From a checkpoint of a small mixture-of-experts model trained on Wikipedia.
Size: 10 layers, width 256, vocabulary 12896, 17.6M parameters.
Training: a variant of Adam for the experts, 227M tokens, 3467 steps.
Below are experts of layer 2 (counted from 0) of a mixture-of-experts language model. Rows are named router (the router's row for the expert), up (a neuron's input weights, with its number) and show model dimensions 0-63. Each number is 128 + 32 x the weight over its row's rms, rounded and kept within 0 to 255.
After each expert's rows: "comes after" lists some tokens at least twice as common just before its tokens as in all text. This comes from a sample of Wikipedia text that the model never trained on. Tokens count by the router's weight.

# expert 13
router [130 110  94 161  85 148 126 218 129 128 165 115 151 175 106  77 179 162  91  67 165  98  86  91 158 164 105 122 170 136 187 126 140 148 161 176 152 167 130  68 126 108 109 122 101 133 157  86  92 124  83 152 162 144 152 187 151 210  91 131  79 159 133 175]
up0 [146 112 133 125 106 120 129 147 104  76  96 125 151  93 116  53 182 142 102 143 201 136 151 131 109  93 105 175 161 128 162 107 122 141 118 147 101 151 159  94 113 161 171 105 147  73 127 122 121 173 109 138 110 175 141 142 159 155 191  72  88  95 127 163]
up1 [ 92  88 121 139 133 122 159 145 127 136 116 145 108 117  23  92 160  90 146 106 214 213 115 130 163 131 140 124 123 151 161 137 168 192 139 137 156 129 102 217 138  96 144 154 190 135 147 115 104 103 125 163 151 123 101 110 164 115 180 110 128  79  98 101]
up2 [144  90 114 122 138  58 154 116 118 166 107 194 156 135 178 192 131 116 133 118 107 147 127  91  86 158 147 148 158 140 128  76  77  85  74 155 118 191 116 149 174 119 184 123  94 102  98  82 140 186 132  89 126 139  84 145 113 142 132  42 106  85 141 106]
up3 [ 83  96 150 114 178 148 175  75 135 158  92 166 166 131 147 142 147 108 144 141 116 160 178 125 109 152 132 142  99 164 105 139 121 107  62 125 161 137  86 135  80 118 162 116 125 105 145  86 190 125 178 129 120 166  84 149 113  47 152 115 177  88 182 101]
up4 [168  81  99 179  96 108  70 110 130 139 186 140 196 135  71  97 112 102 116 130 120  96 149 100 117 110  87 108 171 121  80 117 106 120 124 133  73 127 134 159 158 114 150 106  81 132 109 155 107  91 129  81 155 148 169 159 217 133 153 124 147 101 130 108]
comes after: "-", ":", " \"", " (", " of", "|"

# expert 14
router [157 105 132 106 162 122 111 127  89 146 153 128 150 151 135 103 136 134 117 130 158 152  57 180 160 117  97 112 200 183 146 137 151 145 175 162 143 141  67 109 121 134 128  90 141 171 142  73 123 123 130 116 127 122 147 170 139 136 168 118  71 108 147 145]
up0 [ 97 152 121 130 118 204 135 115  67 173 159 181  71 148  37 136  91 139 134 217 117 163  77 128 118 152 172 159 150 105 165 220 139 193 119 145 155 113 118 100 157 102 156  98 113 179 146 131  67  99 164 160 123  89 111 145 150 130 114 151  73 133 150 155]
up1 [140 146 146 117 118 127  84 153  83 148 132 159 106 151 133 144 127 161 175 156 158  90  97 119  72 116 115 159 147 148 158 166 115 134 157 103  79 146 149 129 109 143 151 129 160 217 131 133 117 153 133 165 136 108 150 184 109 127 116 135 146 139 100 152]
up2 [106 126 142 135 133 141 104 155 106 121 170 173 161 134 115 157 111 108  76 148  76 154  98 135 142 119 108  48 117 123  43  58 108 118 104 194 115 175 163 176 141 134  94 164 151  66  91 169 108 118  85  93 105 183 101 121 148 160 105 109 207 120  92 152]
up3 [ 81 117 100 122  76 101 112 184  48 137 126 134 164 118 150 154 104 138 146 180  76  96 117  93 149 138 150 127  98 149 187 139 141 111  59 108 206 132 135 152 127 125 197 118 114 122 154 183 157  89 133  77 127 149 142 142  80 142  86 160 100 124 172 134]
up4 [ 71  83 112 109 130  93 136  91 125  91 130  96 130 130 133 139 101 134  75 138 128  97  99 126 169 114 109 168 112  87  82  92  98 157 106 162  86 198  94 119 105  86  91 130 109 133 192 162 113 117 118 109 123 164 128 144 126 141 115 142 136 122 123 125]
comes after: " |\n", "\n", " of", ")\n", " in", ")"

# expert 7
router [114 118 127 103 116 104  97 137 120 105 142 118 135 120  86 109 165 120 132 141 144 131 120 128 129 110 165 112 154 155 169 135  35 161 124  94 114 143 118 124 117 158  86 106 133 195 203 158 119 106 155 148 109 139 165 153 161 201 158 122 128 105 148 180]
up0 [137 115  97 120 156 123 107 136 113  77  79 166 111 137 188 164 136 139 131 104 186 156  82 154  98 181 162 112 128 117 163 131 148 180 101 122 105 109  56 125  65 122 150 109 157 103 132  91 191 162 104 127 113  92 122 196 106 105 111  71 124 141  91 127]
up1 [142  94 130 113 115 129  94  58  92 141 146 180 139 150  96 137 110 114  39 118 156 161 137 152 141  89 103 141 108  67 128 117 129 167 110 123 150 133 123  78 100 138 152 116 132 150 134 149 143  75 111 119 100 172  68 149  80 190  78 138 115 134 101 133]
up2 [140 140 125  82 188 147 118 133  68 124 129 138 103 154 151 105 153 152 110  97 181  74 168 173  72 159 113 139 195 188 130 152 101  68 117 170 130 131  83 110 113 109 154 135 121 118  86  72 167 111  47 119 111 108 155 138  94 127  89 108 135 156 128  96]
up3 [ 92 108 108 117 141 145 144  89  86  35  47 109 121 118 169  70 100 154  87 121 163 168  78 149  97 136 132 127 107  91 196 122 145 173 100 128 127 120  60 106  66 124 137 103  86  89 138 108 168 124 142 101 119 165 125 170  90 111 119 161 156 140 157  72]
up4 [ 91 113 141  89 160 114 131 143 103  81 114 192 136 176 118 155 105 112 129 108 120 163  78 128  95 146 160  68 136 126 161 132 116 233  71 136 128 140  80 130  99 107 171 132 124 143 113 144 150  31 156  96 102 147 116 162 176 157 157 150  72 140 151 161]
comes after: " the", " a", "-", " his", " The", "=="

# expert 8
router [116 131 105 124  74 112 128 180  35 156 135 103 117 118  91 129 140 129  81 153 162 138 115 127 136 160 122  94 141 115 189 146 130 134 168 143 114 148 108 145  94 154 106 105 109 204 147 165 144  87 131 146 123 151 182 189 118 213 123 132 106 158 127 117]
up0 [118  99  83  85 183 112 120  90 147 153 100 164 174 205 166 136 125 124  74  78 155 175  60  95 160 108 115 170 158 107 119  76 152 129 115 165 122 170 149 108  80 168 143 139 144 125 138 158 150 159 111  79 107 191 118 118  92 127 135 129 132 101 153 143]
up1 [112  82 157 154 154 185 148 108 206 146 111  80 132 120 180  83 101 126 150  74 100 152 162 124 117 123 127 144 136 203 127 102 202 158 160 139 105 178  72  64 131  68 101 211  80 118 140 116 120 114  96 141 184 103 134 149 122 133 132 104  91  57 103 141]
up2 [143  42 166 127 188 161 131  90 144  38 167 104 108 126  91 123 123 145  62  89 100  98 143 186 129 149  66 183 166  89 126 129  83 165 134 132 100 166  67  64  85 146 151 121 164 147 153 144 143  97 134 146 110 132 146 174 146 115  60 137 126 115 179  92]
up3 [121 130 105  98 102 131  63 102 151 160  76 156 169 139 121 124  82  82 166  87 179 220  32 148 106  49  85 115 114  97  63 143 142 164  97 158 154 141 126 126  56 156 170 193 176 142 129 138 121 145 181 101 105 156 146 182 160 167 141 134 111 126  94 135]
up4 [112 132  78  81 144 146 210  81  97 127  99 147 126 144  80 157 167  92  75 136  75 104 134 101 163 161 157  87 107 167 161 117 176 207 112 188 145 114 101 158 135 156 121  99 115 151 156  74 132 128 170 116  72 138 167 124 126 177 123 138 139 153 132 106]
comes after: " the", ",", " of", ":", " in", " New"

# expert 12
router [147  38 134 139 165 115 121  92 129 140  88 113 140 140 147 134 122  77  99 152 134 130  51  82 174 161 118 153 106 124 159  77 204 125 170 124 158 159 148 129 109 118 156 140  88 156 106 174  53 150 144  69 141  79 153 175 130 195 139 113 119 138 103 141]
up0 [106 169  77  40 149 143 186 129 114  37 137 134 170 182 102 155 142 123  62 121 126 173 128  89 101 128 155 167 137 137 110 127 144 132 105 112 138 162 144 108 112 141 137 156 114 184 161 111 108 120 160  76 156 152 145 132 159 166 206 126 140 141  93 123]
up1 [119 157  64 151 149 129 148 144 117 111 102 219 152 167 114 101 136 145  97 176 173 149 187 154  95   0 123 155 106 108 120  86 126 114 125 109  96 159 145 120 118 130 155 102 151 141 110 117 147 127 161 132 164 109 135 144 151 147 130  86 123 136 137 135]
up2 [101 138 153 106  87 178 165 102 100 149 130 141  76 176 146 116 140 166 119 150 105 120  94 142  99 171 205 136 132 154 138 172 129 174 110 182 160 118 128  30  86  93 170  86 110 168 190 106 137  65 151 133 104 115 161 166 108 114 121 162 102 108 120  91]
up3 [151  77 131 156 176 106 114  99  91  69  96 147 127 154 134  99 166  85 150 105 106  50 119 130 108 103 150 102 150 150 128  86  83 134 160 155 106 174 114 162 142 141 163  83 162 124 116 160  35 118 172 191 150 109 143 187 173 171 100 145  97 112 101 114]
up4 [ 88 132  93 101 162 103 102 128 105 114 141 123 155 164 153  63 106  77 103 143 175 128 105 140 119 116 174  88 137 217 104 124 139 158  92 123 106 158 133 141 105 102 126 137 129 169 125 146 145  84 156 104 181 164 124 139 194 151 131 138 130 104  98 139]
comes after: " the", " was", " a", " and", " is", " to"

# expert 0
router [ 71  76 129 152  69 135 119 100 101  83 154 128 140 150 123 141 116  97 106 111 132 150 103 128 112  98 129 140 125 149 107 136 137 165  78 154 133 127 103 128  47 107 126 145 114 171 117 188  94 104  89 142 150 124 194 175  92 216  95 106  96 128 176 120]
up0 [183  69 134 135 183 166 111 124  73 152 146 190 120 157 132 158 189 148  91 145 117 143 128 117 152 167 162 113 103 119 149 128 106 148 118 120 117 147  89 132 142 145 136 120 190 125 139 176 154 132 148 132  94 106 208 188 184 104 218 126 157 114 162 185]
up1 [ 83 159 111 127 188 118 156 117  68 166 163 116 167 126 104 116 155  83 195 214 141 108 102 111 146 162 149 101 136 164 126 125 103 139 193 118  94 132 151 123 159 144 130  87 129 138 130 121 135 152 162 144 130 125 216 154 126 173 130 130  42  89 113 108]
up2 [ 94 137 143  44 156 155  98 152  97  94 103 144 137 138 154 170  91 111  77 112 110 140 123 126  90 180 121 136 120 166 177 124  76 190 131 139 142 145 153 148 113 105 199 177 191 122 113 118 156 121  96 119 104 120 129 172 161 130 172 156  90 124 102 143]
up3 [137 108 132  81  95 197 111 184  51 180 117 125 114 136  48  72 100  61 144 119 148 138 110 128 149 137 132 122 134 153 225 123 141 192 102 132 179 134 132 157  89 142 128  94 118 135 168 134 181 102 167 133 115 180 153 234 142 118 125 160 112 144 130  90]
up4 [161 116 120 137 157 181 177 144  93 155 139 171  98 159 105 144 136 126 139 117 206 149 138 132 107 187 152 121 173 151 109 158 127 156 146 144 175 137  68 113 121 116 131  76 174 172 152 100 154 113 137 104 110 135 136 151 135 166 147 114 139 113 102 127]
comes after: " |", "|", ";", ":", " in", "\n"

# expert 9
router [164  97 143 144  90 171 130 117 169 121 133 134 109 145  91 132 184 136 148 132 171 137 107 111 154 118 185 100 164 115 165 147 146 158 116 122 154 186  97 101  70  85  59  97 118 158 180 162  51 151 102 115 136  84 126 163 158 223 109 123 158 121 106 154]
up0 [ 98 146 112  81  98 107 118 119 128 134 242 130 116 162 142 108 128 166 129 102 160  85  73 122 144 116 112 114  62 159 123 152  99 186 142 158 106 178 142 120 102 125 152 128 110 145 159 126 105 133  65 103 164  99 115 140 151 191  90  88  86 104 140 139]
up1 [107 112 105 125  60 132  85 122 100 150  86 162 145 128  72 121 159 152 111 140 191 122 122 157  65 122 153 193 164 125 148 127 152 218 211 122 139 144 131 171 154 139 160  99 128 180 148 167 115  98  99 145 127 109 169 147 132 120 125 140  95 124 128  92]
up2 [134 106 105 126 138 147 103  96 151 127 120 145 125 174 125 123  83 154 112 167 154 149  95  93 115  49 124 124  89 111 117 156 112 126 148 175 142 133 110 113 150 122  97 102 170 175 142 104  78 131 178  94 125 116 143 157  78 105 175 115 163  83 156 114]
up3 [129  93 156 137 170 120 165 132 100 143 182 102 146 101 140 114 115 184 125 142 131 135  69 123 120 149 156 156 122 131 205 137  84 143 101 139 121 108 130  93 201  67 138 120 106 112 105  90 142 143  78 135  64 101  98 133 147 121 127  95 105 117 152 139]
up4 [159 160 178 118 152 130 109 119 133 121 170 129 182 150 127 100 158  67 146 111 148  79 124 102 179  87 130  62 180 124 183 133 138 157 134 141  85 122 124  77 134 120 130  79 100 150 120 134 160 125 157 175 118 164 144 122 105 145 165 122 125  32 113  68]
comes after: " ", " (", "1", "0", "3", "5"

# expert 4
router [135 115 104 114 117 125  94  92  87 149 107 143 123 133  97 103 125  90  86 200 172  89 115 141 101 134 117 158 161 146 159  72 156 152 125 146 107 138 115 155 125  87 148 167 130 164 149 163 100 127 133  65 118 159 172 162 157 195 115 114  85 136 154 143]
up0 [108  72  90 153 115 146 149 108  98 159  99 120 176 167 140  53  67  97 129 146 128 125  79 119 213  65 155 117 168 110 151  90 135 139  96 136 101 185 154 145 113 180 122 126  65 145 169 107 128 104 137 104 132 135 114 127 154 185 137 145  63 104  97  83]
up1 [ 68  88 108 124 150  93 102 104 165 134 113 129 139 145 161 132  95 109 168 112 157 134  68  83 161  97 116 139 182 127 171  98 130 183  85 160 132 120 102 113  89 134  97 137  93 181 156 164 117 160 164 106 117 143 139 137 112 177 126  44 157 146  65 128]
up2 [179 112 167 176 147 150 169 164 170 187 129 101 136  83 125 142 134 140 173 136 169 148 140  67 145 100 137 121  96 134 122 120 152 118  56 212 130 101  92 105  33 114 150 155  88 166 122 149 140 136  85 150 139  86 108 168  66 119 121 120 124 124  82 118]
up3 [ 46  99 144  53 137  95 140 146 140 109 120 145 136 139 113 128 145 110 123 125  94 101  85  87 126  90 117 126 135 153  83 154 115 208  62 131 180 126 129 101  80 106 171 156  93 147 168 160 163 107 142 100 121 206 176 135 119 138 134  56 116 141 119  72]
up4 [126  75 107 164 149 189 130 124 127 149 170 145 148 114  78  89 156 121 155 188 173 124 138 135 201 138 156  82 158 133 164 102 134 165 131 217 120 115  92  88 100  84 131 127 102 143 145  99 114 136 155 133 131 171 101 133 129  96 136 136 147 122 109 147]
comes after: " ", ".", "–", " (", "201", "202"